config.yaml
hidden_size: 224
n_experts: 32
norm_place: "out"
parallel_block: false
doc_mask: true
Below are experts of layer 7 (counted from 0) of a mixture-of-experts language model. Rows are named router (the router's row for the expert), down (a neuron's output weights, with its number) and show model dimensions 0-223. Each number is 128 + 24 x the weight over its row's rms, rounded and kept within 0 to 255. Numbers have three digits each.
After each expert's rows: "raises" lists some tokens whose logits its average output raises strongly, later layers aside. This comes from a sample of Wikipedia text that the model never trained on.

# expert 28
router:150116128177140157143093165117136144140153114144133133141150128154086128111150108145151140127152102122131089092168103127099104099146163137144119120125154133103113131147122129107169131084135113146170105123121145116156131099159125169154150117151140133118160148124133103117169081149182124158132094143130103149122163150102085046107112145138086147098118123133136135076113112126099133150114109158142149143149149160127133116147110136136140082122164125124163104124152109093109112116122087127134072097108120159102117126164123143130095156098147122129136167132124122145130147128122172114099182124174095156111117113118138095160119122104116115122067140118109149099124047151138146144117
down0:104112143112130126137131127114136125123120099107141122079129123164145190180126097151135149183105143115137111116142125126113131093189130143126120140053152088137113149162145162156099164118127150101130143098130125145177130149149147160135113125141166158108143119138130104168142101097131079134160117088140090094118130158105124131131155110131144079202087146082123143087103149112121137121150122158121105137116142114147161157102149109144147092146120094149135120130112120112131104135143140135138120171127116140099103101134149118129124085148116138073146102138134133121151097115120106134141149103123120117114119130149101132166121119125099116181081121133098078177082118112125088120162
down1:179108122103145163104124166134146156130135096125131154145153138122174109147132093122128116093115162137120143131103122076081143156127170130140152152147158142067160133142080121104117151136106188146146127124156152133134144143118116146120143081166137100153138117180103143118161100134099147123155132145150125091158143128167129134114091148110114089107113135147083157120171150150132162136095151101107138134119070182175102160117128110111120161073099117165150125133148153151115134161156095136113110180149133165110137123112163142133113142118095120111143111151123143127115136165117122128149148151156168116164142099141131083134163103117109156137115142123139167120139119122124146131094
down2:149131104161095106124121112144151092115145136085119148128143118103169113149117128149116108174111062136094087149090161146099147108161095104096132105109143115110122133087140149107120099144132094132172087103162136122161121157088133104103128143138131118083120099124103115084088155158135171160137100130153136096127166153136180113191131111133163144086148103119139131111136161138130093102146098112127087090152128171129139091116131105138141122110086135106124114102104105142112151107093118112141118112147109122100095103131166104102134152180137150150142147144106138112113132074115146126100085122133143154124142102148084135134120128123115140119095138153125162102115113109075121114138
down3:128132105116113098119134135129169088163137125156143149133111118118137157090113151114097135150090137112046128152147134125122149106126102144109132170115130125109163120102113162168080166125133116128175080109135155159088126111125150117121134143158104113145133126110145140136130116127168153137130148108128124149136169186138145142117129093115174151161132127148137138181117093122127116131126132133121123105107099113143143166114116168144144154110127119106144163141142140143126143132073064104126102087125122076128103136134123123137172085182106131114124161132107107094183086136081131128116095138118107155118113143133147125116084075138104144113107114119135094142084135081123147169093
down4:129147124078147132110126119120156157149126121132108142142108140052165078109126144156134144074109113147090094113123133121111094148132107150124115094145134109102186122113113120136122145142154113109146210125113188131148171175164114112096131119114126170110112110139121155125130140091152135128118137110147149110098162141125167132150141121092105145154150138134146127139111137154131133139165117137107161124127152094159187142144137118141071104147087105123121184100127125141157138122108133115109068099087122119149099126149114129139130139099122130156116132104151081109109129159153101129086139113104140141118111089144164129068159146141130096143110112144125132100132108164093106138124
down5:119122147131148095124087170108148071150130163114150140150132141177141120136126146145109152133143105146127080106107161114120165133169121129148173146100152121104113172126130115104153085127153154137161079125094119110113110112048123184120088128122105082149133136123105131123128138103138130126104144135140143116147121093172153141112127133105127124164147183162121132157131079133160090129129115183114112125110159141161094115096144149133176131139060155114152136130076123113139130135142128107121158134115108112104122119118124154120142112183147111097136106130126084153163174093173108116145122130129125107136096135114105130185078100122136147139128121121150155135119129137119132120134
down6:092104092132112090150111124098140148187120150106135107072144137124123119163136122077150149126149111127119112093120123105149146130125116146149138128109129133120132069107175138106120141122137119131149131158124131095088122113079132142123092148167131150124134132138118140086094131139129114149120158140117125121132137118111071149133115166124118093139138166062108109143113153094114121141128097097088106118116128125143145085100123169157147175142177102107125118163159135161160131134174098081140100178120109129157155096100157139128137126123132156116096131129152140067107126132100161137084127072118120101105117100117122128116105141131142113150153121089151135133067107114085085116134
down7:114087116111161103091110126152103113155123148178130149137125143092098137088151116122129143041157133112177117099125145106144100143108113100152133098171102132129133146120164112107122127183172110089119135122149139143137144120121115134128065114162126137130114111100106152109077109157110131133140120118123157154111185140170117120119159165130078131127097114096137122138148138132145140114052125131113119120104127131123126127141130119121150114150125133136144099147113124154132154101113186172112109134122144113150146164141162095112125126135157134135150099108107157110115138142144155171151171122106103118092163138161126117124138104109136099151071102127188120123151183153150153115119
down8:114098152127094086162139149153152099128105133083139146078124150163112134119132122138118141145111122166149113114123095133123090119148104077128155129132090120118116112137177091127138141089149079161106154125141173142140123128134118141134130103134134155140138158135130158170143125130107117106110165162136110154159140132176128108135154148091048130128151103127126120166143129117146105151117112147136141127139164142148135162166106093094118087140131131149111113104128110107158130111099146093139093136100094160120081099134090147108125124138129110176110163123143159199096107125123157152155118098125157132120134111114147127146132109171144153119136128151156141124189162151181162122082
raises: "ation", "um", "ations", "ac", "ation,", "ated"

# expert 30
router:113136112145143146161102142096126152140145128137148105166136141099140125104106070164102148122137142122132186118123121156097144123152137140115144115112107127132128121128160115121155142178167163158130154095167121122154108110132109092117130125140106132130157115081134155127108170093143167097116161114119119152134104102105169105092143114157170133122082102130159132111167136146108139126146143142142103108104118124102142096103124125194136157150164126169126085149114153121134111071141096100136102102115110146155133114163157157137132147133148092135160150128130157153137096130151106151099130183091175136150085123173149129160173124152119145158107130138154127097095151158149138081097
down0:148127105081125113134075129121169138159099158114120150162094120135102101122155141130098145112145106125130144104137124120157120122095193154081121108139088125127129107117143114125182146101125188160146093112125096146135157143111137141143144177122149075102114101130145145101125153112126140127138138168145136147168115156154098131110138157103117135109121122157132138115156109134089111114088148108143150119120098157113118158094139143108126189105096108146137107110117147153093144139092120134110100153156133151123139068151153115123124091134125142145106112083127119152115174120077123143105103140114116139127092166160162158136159129108111147141123130163069145126127171065110162128117
down1:152112101183103111080152131136099118133083176099123159136119097124150103111103095128145138129134132119148119105127155083163165056137117135132150117122148067097118147108157111151134132129168111163089138084147100120169135120123119123137127151143135082122122134096126103124196155139113164161103116126109136136139132113144148122120142121106116079109167123100112112088135099143101139124160172120105075129144115155100091114099139110131158128108133142166083109139156121127184145140126099108159164139091112128132123111124120122107145157073124113124125148131124105161148117107165140113114107148141123158131133204109124127137162104130101135112157128126111135135130110185122137145101
down2:186130121136098104073125129109157114120116091129142126108103114144157133089164153148143092120114115110120113093132110159147146106135111105137146144146096090111155126141140146151143116112092106089092173132119137085112094113136136142131137126155137149160114121158127142115180158163193154108156156129141105144122101088138067167153145106128140148133106144131109134123151123135142135137148133168152173073164145129105122125114125105123130099136168152155115145117086132152144083099144080137105102104135094116189127101120138104100129098173142114146109080108107106090172168123136155158142132137120154130133127136141113093113139145146147130166179153139129102132120157150150112137157
down3:088143122107134106135145128108136071131150112112074111102120082153121134142129120120101113156112075119112156118163128100124120175125145098116128144166131183137145109110143155197113158113138110129175125152091127115110139149126108091133098128136114156167106152095138127150124110141091100105109106139137143105136098153171146110173127143172142095139113106145154139129145105095133139147101113122131118153168126114148103135105094094104126167151089151139096150112155146128136090108180165134112138139149182166122144120152130087122147153162153099142152145137147154122158141137119138125097168103169115139152156105121090124120114090135149093179108111149134108164141126100126172122138
down4:105128154103142114119142123143072139083114133128126117145143129129125183150110139145098139096092136076115167145116106123161143123131097143105130156118099157142122086077119119126117175164102165163077134141120161133136082155126098152142115154135169121151107169140121104131154152133107138133108159144123202113096112123177128069142131165132123116101118140115151147127121163134128072150137145131079122118128133112122100171100141128112124157124140097146123143108071145111133090103137109126135169130141120145123183129122124145148172143113115150080122133111113157156127109083141158092134125180128146147114106127144135153106121120126103099088109153132170130091121129130093140147153
down5:113163145112139122139149121151122146113132115118151129135120118079117082137113162132138123129126088122100090144092124112090169127147161126129151152106165142121139140114092108126110149123122142133107114133129162144106146105106124057125132141106152122131164148094152128131134145141149101190142133112089085151127093102133119123128126083159118105146143094126136108119108145154144105136115102140132159152136162107083134068119103131128161122093174112164146142126147109106151097112129104112142096199175122109162119132141089161119159161067104160094164121092155118118100134135153135149112168152124112085090117118153155105123147119082140093140147180127135158139162102154150115142124
down6:159122174106134123117134083144143112125102128155116147127094151147137110090134136152135111135135131113091105109131171178134194112106118081148155107092078137144104132126149127148127097160126148139152137116114131102129135112119164152188151124135122153107119142115153153097157083132106139151125078136131137121133195089120156069173146156133167124127117130177136131124152133104134133139086116090083123133091112140159106096160128100146156170114094134178106123128135148078138145169125128137122150125134148149118128141135133139114138146102133129147080118099129116097137115097103138110138122142084136088127149116128146114126171146127134130123083137125119101163119184062139156137120
down7:155115130126147124132144124161147130127128127166101163132110147125131136152158089174071134128102149145112137102113137116118119083143107144114087095168077115140091126127079158135133124163162090147090164148106173103164123174086073140120099145157099154140134161102166095130146152112121120154136085111164083136128119117073102146136136072097155124124087125152128134123117168119151129130148185172105148145147123139113136128119150115125130140140161139121130125110125130119118145170125142149145123141126121126147132084119124119186109171101105091170146177108091116155114132122161141137134154142146133127107172169129168122115138136126126129109124143118110069155110107114110111126137
down8:151154082140125145149137160095134144111113134140127135134124140132164165138071147196142143132121140081123133142101103125144121140138075135115143129102066142143137150128144102108115133127144136130121140143142085172124068129142141107123086106080114127171120127144096104139144173180110130120101140137131129147130119177144175102150142098129129122120138112123122098111131091125126111133125136160069142114116142111145118089116121146126156159120142088128141130130148122122144137154107156128122118102180101154139093105173121149120141110168080106080148122148138199142090131167150127112145129122103147136117140134187120178149154083103111133154109136112136165152146098101084138131128
raises: "est", "og", "ept"

# expert 9
router:164119162161153161114136119125099143122118152141124164135135111167115083171114193103125110145170134157101131141118141149154128109138149075091089090143127094115139142135143129145127132151131147138132152143125112088152156153144116083140137124111092126138161138097088134122124138123099180077096140148160106126148150100097115164133136136115153133109181148136161119079141096117102147120129144091152123156133128160145124121104146116130145149154115115118139125138174180124142100119090074123089133124126154148099101110129095115152122147144110123147175135125121172162127130106080121172134169113169121141169132080130128157164141154136147123145118129128138129103090131109148089072145
down0:116129125111124155110147099140146158108145117162116076163106115121137114134150143155118144122076115136136113126118148150090115136150112159110137100123154138141153121156139080152111105154097146117153104122142158129111148147140095174105083115117092127132116159107167112155103096082135132118155172135121125109147145184136169166122105103121130163117130102116097121168121115128163103106142125146111129150077157099155132119149156152090152149151151179105119140155093098120166110117108135134166099131097090144099141153171160092127110121131126129155049099136160116095097124085141128133100128159126143118134117117129120093147085137138076132164127124105150151171146166121164139113130
down1:143157134136153134133144096118143124105127154141147178128120150153118144117112109119083130124140116119109114097163131124134148125129092089132083090135123120155174151100138095134060137153122162131128101145097120105108142142126145141104135133103101087121172122106078083089161180119081132131119148159133114077171151142103117092101117135128135098090121185131166100090150135140127067128138152127101074132123119116121165123094139104078128140117132098102137127107140136091154117140113137157131117140178110110147104109085139129113125110159103120133168155148133170170089110176127096137115138096144122132142119099128150116107116153094121161169158104147115122108104112121122121118117
down2:117097138174102162108158138134138129155073150112121119141140142092108098107147109116142147128122126158155116096135145145132151143110129096114072127135166123119141160134159140128168129128122176142111143105127112098134150096166147124150178168197129119082114137106110189113182158098157109174115134104168123109105119185139164108117109167129139116132112149124135136142142127114125121135127113135098126151106147125126103135091123178128121126102172145109134137149123130169152103117113136107128149123158100121160170122135124118129135144169104086128124117140144121117124108174171110156152104136109086133116156154161130124175157123138147085128097141105113115159071174122160131102094
down3:094106122142134138182154128126139139167122103139175106121142138129145136116145110115147131139142105142165130119099165114120137136166134160120143173126136213135150160113127128114106142144125125168160157117116120169121161057104132145143118179149137123159127148122146129092116157133179132138124120146110199116122109130170143158116090104092124101136160144132155097130120132093151135130096125150105173104102113086146135147080113118133108086108080088089144169143111101147112115110130136104148150142120100092155092168096135151127115142120087136106143113142135129058117135128140124110128115120100143140125090151112152157140104109110115109094173101133142139167128125145121149113111
down4:111101102118124109105129117131132107154110090170156143094111127141083107149122073120149063131086127147087157106150115100102125120089117114134134164177084147139119125121151120098115167185110093111110145112126140098143126138107142173156118117160157117146073116125126157099129117119134149111128132107170142121154163167113151140169121148150134171098123138095124167071131101103119121139138143185117114156134147157124106142121117131110120089097097150135121113120148156138131146166134106136120154149124135192106132118145136121105126121121083112092118100071156142113152142077156134125153102125103128099134152079117102124112112117139113195136105131119133145149166118116137143123136
down5:150108126149091119092101117104072152158134119111127126131146131181121149134129116132110159118117136114125115130139113149151150143153121133123129148114128158097147137185171112130126128095147115115122094107160122092117154117120122162158100129145135123113144142127155129080081100160121131125147099122163135143093210136147150128119156095101149166136122130122122133135132125106136135120125100091173096150098161142134126181090110115069127086093101131123108146112146105135113171135121124144131125135131138156159112115057141121131077044166083122112142127125114123102109130146119117111125111130088139168150182085092141144133164127125126166130173121124130112175135157120137150141120
down6:146149139119094132182148144108138133157065112139134124097109148143099146097139113143117064069140176113109142089145116127102135126075142150116163099109130110093149107132156086169137113119104158138136126170129096149114136162134121135109160089138110145127182121107143132137181163129126094144136100115120146174079117121131127112164118157168123125131143084142115139138143128139132095175149144106142124149102189144096131166140116075139121149105111125122163129121104104126082129086137182129166131086147120118138131132133082094134136163110118109108105139107097113182170138150158140113117117134148146123127144120145124102131141118148133124104122106131143146160107114154130099149096
down7:132136157177104148180142099134126113159148144097134139134099104147103130115113156152102163146103151132163126137119113147155117100127134104108156121144101100113132147135180109111130124145086149147087134073124111130111126159120107136101181161104180139131120138105126147127142117138124154175110065167155120115139142133119139135144145122153150139134123105093167101149152163167109107144149118100135131123095132085122121101116134139070145121108117130158104083078074134102142151158120128124091148094124122106081147102168083116125131149177077159104132112133133140108085133151114106134108152113121114128145131149122113130173132147128132046127124109116127083124158104142135107133147
down8:153114179116123166096146134128151116156138104140164143119080163122134145122069086117113142150117145102099140143173171095105109133122144124119116143112118143086121153105185189132139137137129101170115128147106095103082175155129150108116132135133117124157087119077140113174147103138112124138129160107116087101134124068113150108121146096129148153145082142146096143122172134077085145091128114122134100137099093145129132130127113120119136119098100138139139114121105125101147088088125140144136130137110152172169115137125107158154115147111123093084134135169122146148160158141094141129175146110117176089098138093111124112114120124133128086148130144142115126162148115121145148114097
raises: "ten", "tern", "fer", "form", "sp", "qu"

# expert 15
router:169160154094148160136139133127166132072159136142197139113122126124115106123100187124114108100125122151115122091148112168124100116131129145114108153192100075137133158143137179135095091124134121107096110128141114126090149089097109111141128092133165118104113127116157158118152073134163157125116113129143126115106165179140169180142105117131146121121106125158151179110153116080149128119117146128151106148128152122134164154151141122134138120104086128137070079140120117139109121097110141133132192122132118099174139126156089123135148146092133109133151116117148142124100155120129123176136117115113100129126095157100139137116108113116125118144159108108162174123130090128146111116126
down0:113141124145100139084087124075152136140136162133135148132138126163139153117114124106113115149121128173121142146123127125156192150104099105112113131102186138115106120130122146172098141132176123143145126134143121131153162106111168136145157121167102140149125131157131149135084109123159145088158107140145149122150134094144155143108081142171087143153130156156114152136128184094124075119137151118154149128086136135100134136120145157109085125113124120144119114114147139166123167144145159163119119128101112133084129099098141125119129154126146160106078162074142081138126115115089139154119111133174121162114095092128124155088168122121104123082137152134155122081108081157117156120110
down1:092104122175138097088140101124083118151137178147134089146125126167092110122163135100132137093123099115119126085103085110114115152119120116148124139110140114119130088146117077155156104139079108115111153134132119119137125120158088132089106128158126154100127099131152085114158122161108159118125171076107119141134122127146135163121149088115095136086161136137106118083104140101112137201116098110075117135146128136124147141095115094127092206090136116088105127143131134115118111100160118148099163124147150087103126143121107144134091133130124114137111061094110118108145092120115098111111137119163122143141143138129113126137125117139161086144180139111162126113131122118123119126149
down2:135120115114117121120155106131143143165116112159182140135109099105131133115081110183103156128134067132142122094113081135122115115150124136109165111127097062122163119120171143129106168106105103118147093098164110111158124152140147137126126127154131137152084151148132153104150146097063119134127115136115061107105140110138111141129119154130099097132132161118087139129114182148094154127163130111128123152108166133089166095084121143126107183112108126152088096110117117132110141122108148121159115082096112136123132078120123144106114076166145109107132122157089122127141134083161128124111125143136092102104155131126155163078110113165136112143126115141141136139118115124108156106156
down3:149135075112131134073102101150159121134160140129097107149118134161108112117115163136123105129118107130116115144135120118101133088105128168120140091100139146166142120138104111080140165155121128085158138120108107141107102149148126135136133085085080123108109099137121115135113189144162125125123110114146106151109100150141128099141044116122154113144128111155113152115121103157131128087123133134097176101084096168110087148157145120152142104142159137122153139149123120111128132149120141113133098155107159110132144123138165097093093145145142128181083152065162148084106150140132098135128122114108144130145119081121137131163115136142110165154127112117121159115101066073124146140146
down4:129105130166136140092181152096132106169121107086146131137091130162125113128161112146132136154126134125130132131147120123168126083121143128130131060130116118140141124091127092143145101111134137111195139177125130111139146112093161118126119144096118179106102121148134145129122166129132144146109129141098105138116153138101155104150110103140133169157130165131127130078099088163071150112155140119159147114085094105138091145127137141082148112115172136113164104117080147160115140110103113141123113096115155147117140120143149124137116127119108136124131151121130154116177162161118165150100119176098119162110144158124131112135144177119157166180071098103083088129125127113121127118168
down5:142077108136111114138105145179151135150150118101077124112136129115125107111108096124167139126126144111106152133126090072097105135122099094168175147133146105156120136163107155139164110122131146150139068111106148152129132153137128141141119122147142124145144103169104108125089102135151141145144190125114139160129121137141098111165117122150124155159123144089048093121145116145139130118121134151127152107125144161157101103114100132076120134150101128128126142120123138127101123167098102130105138122164113142111112163083179189128083101171119094174111151144081105141168137135110071137151150129096119121139145144147146109154134132127118112124147152121149107132108080157112136162137
down6:127186114089150134134136098171127086103130112113146156096130125143139107134137122208136150156157152098127082103129134072104134142138144193126123126143178071091154100138118107144135133132105125128149151113110119115131105101143130108124104099079139154148097145106167179131123179104099104174125095091157089142128160105104121148117159097103135156108134162076145166109119138125137156127113114139173143140166112150132169141153126127109138168161108125106107147170135116152089126133138123130130132106143082137072154089161148137112118085118128103121158087149102117129134151113139129120141117120125121123135113121102142118129108134143121114131123160158118081128107116112105150121122
down7:121092121161137091126120122135142139109088147114111114091139113127123111146156146139120144151165124128145147094102159126137110165136117073101133153127158126135162157147162119121150132150137139120078135158093137146100149141101133110179127098125144132112125158151170103136140111151078118137078165090127122156116149148131108111177158128073106127124161114138096173138106091151134146133173136113117143163102160162142155147174115108136183120113104134156102128087131125106103093171135093140125128123128157122124157112155131136125161145114130130116132093135188162107096093127160127121161145135124126113115144144144107160105107123173122110143084157185159157169116129113124172163144
down8:120115097145123145116101142095073100146117124116136152145115146124152097145139113134126159113159148128158154154140153183151115128130093104143113098114148121112143090150112143087159168136130167127095107154154114097119148173169132130101123118135075108115122112168105146140176141123151141121129130113134101143180113127100113092110120148166134126122145176146134105139137062126159140099134118108116085093147113116115137118109149155145115150149138151099127124140108180120118141120091116075132137104143148102117120158123111090121165166129071135160105163150133119129095158128140142132132185108114166102119132121183095134112118124162089192126130146128123104093135099159129149095156
raises: "al", "or", "ilm", "orn", "ind", "ary"

# expert 18
router:134151151071131089119141113130115133099114118114130116136090113128141115117121119138136136106132156136103091107125087175120121111108128149100096086135152123136120113156094098117119122156117176135145049110158138095134140132116173096155161140115098138144145133126164152162157131139125110135089140158124137156127127097104169064151119121093181103130175118167146121081144115129198104113110144122121138191125128162088131145116135144107118156135103109131121122117134152086122111103158116078121121153130112107109116166096127174141134097087120114121134129142132135139160115126135092125119091139126095073136113125129134103119106147155159116133130122117101096153104190159094132157122
down0:093125145102127140148126139064147136170117153126114065107133133135135108157117089107116155092133091147098110123138135147185123099142158109080138122156129137097079120142153122145134130201065135138148152117130107115108179062132158125123097146137144148121086113154122134149111100087139100129160146133167133140120087172115107123114093092114104139044132124099141155133087136116129132175163113137140113138104123136164130125111109121165142133115136133111091113153137121140133140147156118191137162135162153142139134125126103132111123148120124135110139167106162122103144143140098140132132108139097101145152134148131148115160078126170103127112100128143154144122116131100143136111125
down1:129174147112170068111136167106147113146117148148148130078129131124162132125136157087129167164124064140151145117164148115134146077132117124117152098149154092119127126092085118120205141161114121145154117117112175130108118132125157144112167130108120150138095122104136158154139122129133129106122099119112120160083159136098149118123129135100125128125181142119130125125104135137105131131111121149138080164133124159153104126138099135129107097110146105112116068082166108109155151128128144133101116130123104106082137128127162103129140176138127141116105104118109125161155109129143104161152119121142121111055151163098145139123118138099139199151135121120085099149162110132110119169146
down2:124109150118121143109119084140181158129143153094129151158140111107167169105137109149127134136089103141142137123086132144159127144124094117109096140131144126124115132129135137094104133105148167083119147107111104106124143113128152111164135159153150145120136101167142157145101144102162122132111123147110134160137140083116133119170070183121116102164153145104095116126089154139111150128112136134140120135123111121084167097147166123088118167136095086115122133101087178091137079128108133155182105143151100075109128111134092157157165134108157144122076104145112112131149130079171159113150127087129125126139094148100114133108095092090173130149104137154113138133150124142122144112110
down3:080092117084103130129163118120124090134182136160101132111170138124104159144115132126146134109118113137100134119129091119134096096143144095116066145102136122151137097169131108103142140099125155153118135127136154133092130150141141137121132137082102158112193084153113099165160113136128136101100108110138127154123107114139149112101130126096089093112140130117142132131136144125150173193139143075144154150128089122143143076124103137114134138105152101168146154133113137157119130082141156110079093161133162166151155109100138132114122088129142166098112117139089166134098106127114113115113140105155117115111116117116152119149069189125151110170142144121095121170135128143131131146103
down4:092092130159155139105135131146139135153118129159088154109143169153125124101123093125141135123132098121134117153135126146138126112128110158127139172129131092136136097128115111146088143118171130150102135102120143139125107137127151184125145096102189144100121133129081120171119174137114118147153127164086094124122101109123122121134151093127111131129138134090124157138125100102092116114133137096122143128100125134080138172107162138073101170179151113129123114173114159139115122097116142138120112074109055125084118103111168130108138151112148086145140154119142106145113105131081145151136113062115156111134132139107091129150124102144104155159151121089092073128160125137164094101121
down5:130115097086132151107136113094150119129106147098165103139110139099078094116147143127116141129150110083103090137146059157109163158116087095143156102134112132116170116128131152141149114147164068099123145149136135145103142142171151119128094114106128077165106165098127138139119108131120143132123115097114122162129112069123126134105160105138088184167134107159118125128140097104135122136157139127100094140130138152089092112150122118125121121153122116129157118120128156144138114121151135161138162156082095138117144166100105060133145135098160104161103126130146149142121126173133149109162114168147126123089122143157131144121134146164181159155122082117097158096140145130122105149119
down6:118124142110104169116123124093137171105175134109154140126132121155111107128131116122134163128096136136159129107121142150126160125100088112135103056117133126171138131133128161139126130148156156136098179130107081122152131116071133116113149130070125132178096109140131157156128139132165114131171080167153113132154122114153103104132123185109114133189159183120102104141136154102131162121173134138123157093123117126097130102106095116147124120132129157136141127126110072127144118150141146118120143092145140092158159130101139157129094118120108121183084143095101124125095095089152119144092128135131163171101095117115156132140101118136128126150129103131145151160155119153143102150176
down7:145136105116109147134149165115104128134116152140089145118090138121157119105114120178112102128135129118150117090115077096146143121132150095118090118087142133126140075141117094134129142167158170171151155116150123086128116145127095134164095099158113134171141121144112120118078107122138107114153192121092144147115139096134164158117102164111149119170154121116128135094118149147127111179098117139086137142096136142150160119131053098132156168145164123135095113132074127132124115176122121131119127156091156132147144098091135112157111123152155152141129156126171134094113129138178172127134126120168117142108135119127095132142097104162127136113174139142109109118104094102135138113088
down8:135102120167142104132109135123095142163124132106126107131109101097147132111106140146182120136167094120126137086125087141102132117142149113106132080070109157131117089130094110127157095149108162147099126126140108089116133109107123081134139136132111161102127128133100154162110131161159117127129143157119150141122146142144139091090150075168147146120122141151075110093106181168157069140125124131115132095162139104078134106137132120139105156100116103145093080114121125110147168109175166159105143136137112112122149137142138133101124105129095145192130143152132120121126118146168132108169143135147095116136137107112144142107132094119093145149157142120168153141083163146136094151076
raises: "m", "med", "pp", "m.", "mb", "ms"

# expert 22
router:128148174148168114111114148145118145114121120105126126129164116099099145133127140117127161109136174110132103119125094116120096090140087148141158097123072118112154154141146104111105140170091102083158138105151152095111163153077149181100114143141126109106157109099156149109154178118150170138101135122113127110122157126125123128167101088134093142132126145153098114146111113178155144113118142136106146123102138132143155163148142129127140120128150086096134151151116097135098141139159107121158158106134095098123129114119171135109118083119150175143130105152129133118142119137151128158130171096129201150146130183111110129103126134121146168095149181086115169119124164114084105138133
down1:152124127124198116088136122097121129101140125124171135095083104135090102128178115148096096122086095118151120132114127099147170145123126105117130137150138159118151155170150154131145126158100140097134128140123162073112135109073135130164166127120163143126140095126118176133068162142150114080122118117124113141150114129138138116137119129144158157113124110136170167175130099143080119095146143129119111144088151118118159125119152156119144139127149138152174131128131090129152099174174136125186108104111133129143119157152133134097124114145119171162115126121175132141101107116172086117089155108139134099112131170129139093112118134130122145104144142127114138159102156087085096133141
down2:106149130066126128123126128128130124124121082116124146168146138144096143165131110182117152126112137084116138128122086118111107125146141136128158146158144114117121109111150086138152110127099084092141108125133114120112111103119126175079121147120134125114149089119121136173098070127146115158150124153110071132107103122112158132080086109161107127179108100147118099134130140135141102094099161091168168116106143124129122165103160120161171113136131108151152129127089110153120138182110143108124153093167118127131137116173115127115117109133158150114109082102156116149116125166130092171089061121140153114100151112113074145146125134121140111109130136099107137124089097087142147110145
down3:168143138104106134136138105196120127160120130122099149114138139086103142125102129099134146107122194121094128155130150161167164122147099153157120098127111116138104099145079144097170127169147159144140104144117128115132107117126186120145108142106128135165169131161106138129104142102170109114126131097155087143100145102090109135116084135112130140103103131118130116101102162121164122082151194135094076125130130132139131140141146129107075062115132154131139118109130132132160108139135118092126102131163161133149098120160176142137122134126108134123122155140128118114138112112129143106120127111163147077128117123075161122163114096111162103117125103156187129145080118107132109109107
down4:123133152166143079130132138100124081143095155118164117101151125116174138125134182133101167144166102179134126118131178104142099121140135115086142127136143147104101135150146121110094119075099162163131095136140089124144099144162124137128138146137138103143133085105107144128123126075161130124132085116153134142162100132085125108149182156163125134111165141103140123131120125152134147089125140119131116196164133116120136111140135147112115131144187129076142142156157093124097134110122113121133177124111121172157138102135154139109152115139168147091100093145120120150116155131166122118122161115124112141189111120102138114137107144137119141143151090142153138130181152122110168103087
down5:119080131106118128134129167125137181118154135128164157113123139131129153121094147138120106130127100130099164153120134119128152124160164126126131162094142201141122122128137118132149222139150115187133145159103134093146104155147107088127157128092121100182129137150116118143104113102147147098112132144115116145168143119113119108132127105158143114152155112115147224135126136154116105141071109129117126123149132121170106137143157149105140108169118080125117127130131083080116134129163119108174148138097133166131135127128119076112131096145118102122132154170134095126140088131144119152119108134106122148165144133090140141141128106141097176121124167142109107116132098157146103116108
down6:131139108156144126127140163122135089121107129152126111090139146109142114122104138141123111141152141125111138147117149106126135143119148109123130104107125111149078106131091185166115128070144151150094114153133100127120105108110133124128128123130146138147096089134097108153106131147099098134146107138143137106083120141073117138130114168060124103125148109134097144124139106130127125075136157112130061143126118149179047136123126100119145115143090142120103140130133160117128130109200124132141081146110103110107108082099068117130089123107165151122097134110107114083104122131137116123117130117103150114099151068125155114102153094147104115152115189111156150156107141118142136083109
down7:157099138145172136112155120147169098195086137162105125194137098151150113083115129135093115103123115106131135166108123130138159114088130149146128129125167128120163111157084087103128085120113113120112104141098137120146127100150112178109164143103125136108163128118172137184136169136113147135129180146125141140152177113096126118141127148177089139118090098133126137130126128140145130159147148144168144193106102133107153157135140175131116142110129109106104141123133117145120099103126140127126103106130122124108115082125138157087155114139126152143113114129070125124176120094077144170140134162107145168080143157118118147151116137134142146129117139101110141119089141130162130139130
down8:128087119108121129129113155084127097073139131169148122104151094107154115131156122120107108119124113136157112118125132141145119146159153120096104150110160103115142120125121108169110095094142134106123090108112114147144113125119114146115132139133087122129111161157113087155139129140165122132165146090111120136149107126103083107192078131078144151115139140115158135120142101079116165157106124122144151110116114103065105134158093121055083139136147166136144138112163166147108144187161167127102116121119128157143102127145141127116101140100133122152123129107148126137177113081145117161102114158082100135114137119099123140112165116103118148142132077124162174118155118114142156087140
down9:107129154180114101135136131158155164156129106155121127142162116149094131114148131136159121147105145152144112079129127088071104130099109142173099154158164099087138102091159137154094150124132106129143133136111119134158144095134135141170127171166086125151130116114134176115106163127161087107107146123141085176147135126087118111145130090170136102141112122119128132118127135133107109174128129082133150132125158134109089105116108107161141164148152093142151106166125146110135126131128132080116170146149122101132121162116147116148154148142125166103138139109088132091124158109146130094133150100121128065146112134110141188122121191132131082108128113154111138148127091137089116109149
raises: "\n\n", " There", " Other", " In the", " This", " It was"